From a checkpoint of a small mixture-of-experts model trained on Wikipedia.
Experts: 736 SwiGLU neurons an expert, a softmax router.
Below are experts of layer 4 (counted from 0) of a mixture-of-experts language model. Rows are named gate (a neuron's input weights, with its number), up (a neuron's input weights, with its number), down (a neuron's output weights, with its number) and show model dimensions 256-383. Each number is 128 + 32 x the weight over its row's rms, rounded and kept within 0 to 255. Numbers have three digits each.
Before each expert's rows: a language model's description of what the expert responds to. This comes from a sample of Wikipedia text that the model never trained on.

# expert 1
It responds to: Given names and surnames of people and their word-piece endings, such as Thomas, Smith, Ann-ette, Laur-en, Davies.
gate2:093165159133060096098087067103133120145067153184119134160146197106194084132146102086065185118084126173040118154115137133161115153136130128112093128102072093167133160153145126114078120136121162054126117182138162145123186124116150110087169146154118081091162125069145195110143108166170200122172157161053168082089146071131057140118137146129141159091151158159121159095057064110165098163112
up2:102153061089081091171124160116161145127151072145135103145173098086157096149100119158095128042145111140188137113136061092105086139114120135106149116152153120130141064139112145135148128096141064149178149100137150118149126140150136084179125151120117139178147173100113145144155176121102132124161151114144112097102082171170173121171100052158127103170097122133029067144143182058088103121109
down2:075107097138056076144096187138125165156099118148107140091174111122163135167146050099086146121174119174134122124141128111131079063167109120113095078186128121126143118109129142102126177122142143131114102068150111037103169146117175129136130140102178102100160128150141120151217142139098113117141119108133163093079065159109173138049146050069147134113119137116150074136133176134110156111135

# expert 0
It responds to: Number tokens in tables, dates, scores and measurements, such as 2,213 or 12.0 km, plus possessive phrases like ", his", "for her".
gate4:131196154104140103130165140144153144115108116095136119087132144155155133137138092136085160142159156113205153100061154129137140159140091122102183106149122084167098134112126139075098161154110157190111182119133124104167103107114146084072126115090115114183197113147098090155133098067118133110112116114178139131155128113118146194054162060149114139105140102065161132072099155027086125149136
up4:115102137104165073120098130160139090125126180127106132160087149107123086175114136132083099083129151127076121094108116088149155138113158125149118132126143096086148123140205144182155102146132078136148127184143104098101074216123144141142124124122137123102104115168168189097089098201097191096106102156147108155098064091162169081128120174158113094074066124131140101140130120182139124106100
down4:090142163071073131136102133128099106107093166113098136107172160117094158139109135143138087097126129095154141111156123124072208108102117110154121123165085107113158130070084130071128148129147145153124123104115144100098123131082168126195086121143171114127093170136195104122070074102158131098123162142103160169117106130116136089099146171127151168117131114109099118126095144181144126121134

# expert 2
It responds to: Short letter-pair pieces inside rare words and foreign names, such as my-el-oma, st-ir-red, D-il-iman, plus foreign function words like der, des.
gate2:104132117158166172155127110107142131140093100142172119080149122144123094124148087148093164098093106080154106106108139104138132142090117090102152170152103151179115123156126127141141143189200178129115090166099163133112175132114079112150094062146097103098099159114141143082159158121147157172093180185156145180100148101105159155205075103138189100092140140203099156076045108172129133146110
up2:137111168139160175141078187129140135101179144117142069152142132117142126126129230120170073078120144079110156132154147089172049088104138140113103136148109098143133181090119148086111149146143131155114114134183148138113146198163145108099155061113116092125079199072127158124121174053100140048134158100164105097139150073124138105160111121140087139129140112122132164101169151163134156148135
down2:108147094134159181146154215192100188155128113156123108088138160154133154162172141112122110066160116135059111085111055117135080133093122154134161113110086147111089112117135149124134100122170187179119107103077119129164122161142183120164094155102145136139127083064114118153145153114125122086075093120160116108159137134182075109117121101216151059103107114125131114114134118089162119147131

# expert 3
It responds to: Values and punctuation in infobox or taxobox lines, such as coordinates (″N, °W), "- Born:", "lb (", and "= Title =".
gate4:132131169169134158074160100130133116172128172119112113151210166098163133160097149125166100140137122131088086131104128144116102078214124141141088079062110164152154103091082180159088123124102097134147071144117109131169156158162124125076149145141092129111096121125137100114109085169152107114095153108097180096160073089166119168070099148181145112103151096086135091118134071094037123080102
up4:130153139126148165091098105081127139119131153111156131102188144164130095117141133167065110174078124112146130117075088135105103134131157125139136180165071119123165131092134121138162141103126183146119170141087158106108146132137112130156172126077137130056104134170155142143152102131127077094135122116196144146154118160120133141121106118161146090152066132123147160047079132143120161169147
down4:098146176118123101135093103127197170138110081104072112152101162071086164097182139119118166120204125146170155132086075116075105108143122110167135208126129100093188149083108096181101144121082138120138145113180104134088105140175122103060141116085134110159110116125071141158146126114127148130116122149140133183120124103138080137133177133166160133149133109180109174111126137088116058091096

# expert 12
It responds to: Ordinary adjectives, participles, verbs and articles in running prose, such as used, small, published, known, the, and suffixes -ed, -ing.
gate2:125110109123126151095090187119161105110155095133119140165102107147113139108167095157233083130112063095106104123113096146114080201139115175088102105097132100134142059102096185124114126127099181145072156166093205030091155153060088157139107070110137158108148118136109114121132150103091080142144189157023078116111121158131168163146099162089137112077085135130103129163072105114124112154090
up2:120115146123144136126095106137135158095135111117116162181143160141121071126125096132106090155143084177175186131109134142175107195197111112133086168100155189168149113097096190128083086066149123122115075071119099086147144089155108201172098159168119116115172089107141091148130172120144095115117147135117201172133133177089172080131170128135124108138134122097157158152128112129129134147115
down2:103136070054136101115093178122136129131129132096120137152165143133124170198092106122126086102100112119104123110129148132135090131167145094124059134167193093065144046128154147168068065126141077130145130138108096111121123189088079119149087095130121140096146153107149132186082128123164116110113167139093091106127187120100139114143130162139134152090098110095139118132077121139125068087114

# expert 15
It responds to: Ordinary English nouns and noun stems after the or a, such as design, book, land, series, league, passeng-ers.
gate2:111151097119128123177140107140164152128078171162178069107145131162151054160114134153099178123123123150133184086069157091137101104110096063082171156121104133110149161152126115134108144128118090116086110149128171098106125171115135133096104183183171151100111137128043139152112119100154119127079155167168133104110086076128137151185172126133128138139137128114127058140098094129103190102133
up2:092158122155179178122107143137094104135101166143101097125149095129136153113117082159111120089130136131136102168146138131160082135157110137070139150178132090166121155134084192153117104129148150133128167171140101047127203155043131167172123137153145168132107129147056063181154142078103077112131106189153128105082097088108175200118152129077148096149111143143119091149082166160108126137121
down2:123158134139130171093068122134071082049121175097088167165099138149139114100132112096150175093153119203127121159172103097137071139144156078170130103150107130140131135106112175056151157125044194098149197101093128122085139160111156144134156145112151119142057138152151170135134097167110064165128138084124129127076079117123112131133094084067129087177109172158122147155110107182143189080127

# expert 9
It responds to: Sentence-final periods and word-period tokens, paragraph breaks, == heading markers, and the last digits of years like 1997.
gate4:136097171109148088121121098172154104180077167113149117061077096076139066133067134190161118133129145157104174139144100174158142111066171104099147140156103122140178148117137173141077120035140087216153194145209076112163135074169177134164179112133083123176133107154110137227085105148097115110139057119166129183127138105148116138145126149125119055205141132163133100190153162096136127122121
up4:150121205190133151106117102125166101127128121147146119120123170075118091118081179188167099096119194142143136163172113103148185061154129126152106070177102111135132105095139112139081175126159112095113127136164183131105191131153124144062161140157120177161172128103100089157108095121127089125146137092181179156152175171106124128162115123117128095139129148159172116132118087097124136064177
down4:109087102099113135154152076156156134140092119084146168061118170135134113128027115189121163127076161138102154134128164118189154122094105125159143167139118084142167176135144146138148112118139059118139141102145054121165155096196171140125137150053112135182099125147105131143073111172099093137137109078114096143155130168174159189136096146144107108152140158117155087148109109040114126146193

# expert 4
It responds to: Narrative function words linking clauses, such as was, had, would, and, ", which", ", but", and "to" after verbs like starting.
gate2:131175126139106129120101088065104167151135128118138110154180117101136063125136175151206126077112108150176104113128098138089122074180179153121110111132119134094119073162178081135145134133105146164093164194093143121199077137084157199149117103155180062109150142102193124145111127111125064126143096074118106096140191161103153108150103103134126125153142118146077098072122138112124175126109
up2:140143101146131127119085184087105148070131128134133119123121147125128156127144064103107098062117125122115183103149150090173113119132183182184174130106146150108208203148185141044136146125074120176129126144178140127091127153100132084094130137121142114125159119169138116166137177098075147085120126191145182117146097059142110088104179106150089150133147096131143129133131158087099113130126
down2:175142090152091103141183133093081092129123164172121120149089105143152135110164117150068148121114112112141138138131158135115123134106124136075136141162152134142109112146143126115122133060093141118079118149137220160102170150045177097141123139153145112165140142156117117078135172167144141178149129088049089106120141118139137130083093165157150094065127067108158154093107068088126147148121

# expert 7
It responds to: Nationality adjectives and name words inside institution or place names, such as British, American, Royal Military, German Foreign Office.
gate2:159147159136060107087054094131141084168178105157129126176083113119157174098097119110165075078177155118127103059103154154136096138129122123086166189116184060114076142114146126079169160096143099135111100073107131117130139164120138156144112079147133152101098114101130080149187119074133084109165104120105112105113126130148177130118124130136110118109130107132110141194090164126115162135156
up2:159093113094113200166181118137143177148106097150180093110110088196132156130122086113081122092224100163090162140159128155097096131090189150141115150173087108119089198064132101102159116083117113095153118138096082098155182122071164140124074126113137153123134111126134163166100097109177150158139126173160158091138175090110067154111134140175144185095129117103126073141156043097191134113173
down2:137172141113111184094130098103151144133134127168117059137144103146101092108096132144143137131153122152171112192103160146116141149104134129092154143145110086108148154107127091153089142131132171092164144093113176136123170144116113098169138108099059104145160110161145111165111119074107121101177153160149054176126100144129104132144117152182141111076066117122169145178090192178163119186179

# expert 8
It responds to: Line breaks and list dashes opening bulleted entries in infoboxes, filmographies and bibliographies, plus opening parentheses and quotes, such as "- Formula".
gate4:154084148146079069152117120070107095092142164142139083101118148153139133162083135121141075081131146112126171143093132130095129075140138137198108131146154093133083111172191146103120084160119093143100078122152140143117083101108165127094142186094139115121158125107125122142163073116121082150189145098092071154075046120150130065133098130117137102150118085147102108073079110128047150095152
up4:075139121110131144090108150130189132134120100132107150140100125233165134112120144136151130144175124150129092101143086101118183135138174140153143070150113168130073134155144087187166145179086150160135146111157138088148149076067106143111105088136161067051092155156105122120161140151149126182160157144094177097125132068040129100102189112125095099069188145135132162111091137108149158140103
down4:099151137126094103099149100080101145069138123173175089142155181098140117151122103144126123114126079094181189156136157090157136189111101163088137126105199112149095158164151117111138154138111171146102107116105116100107128192149148101125117135143115116178127142092153116102117122085159098157130159130153087093140066152099128131135127118163144128164102095165119143132129156057107164159108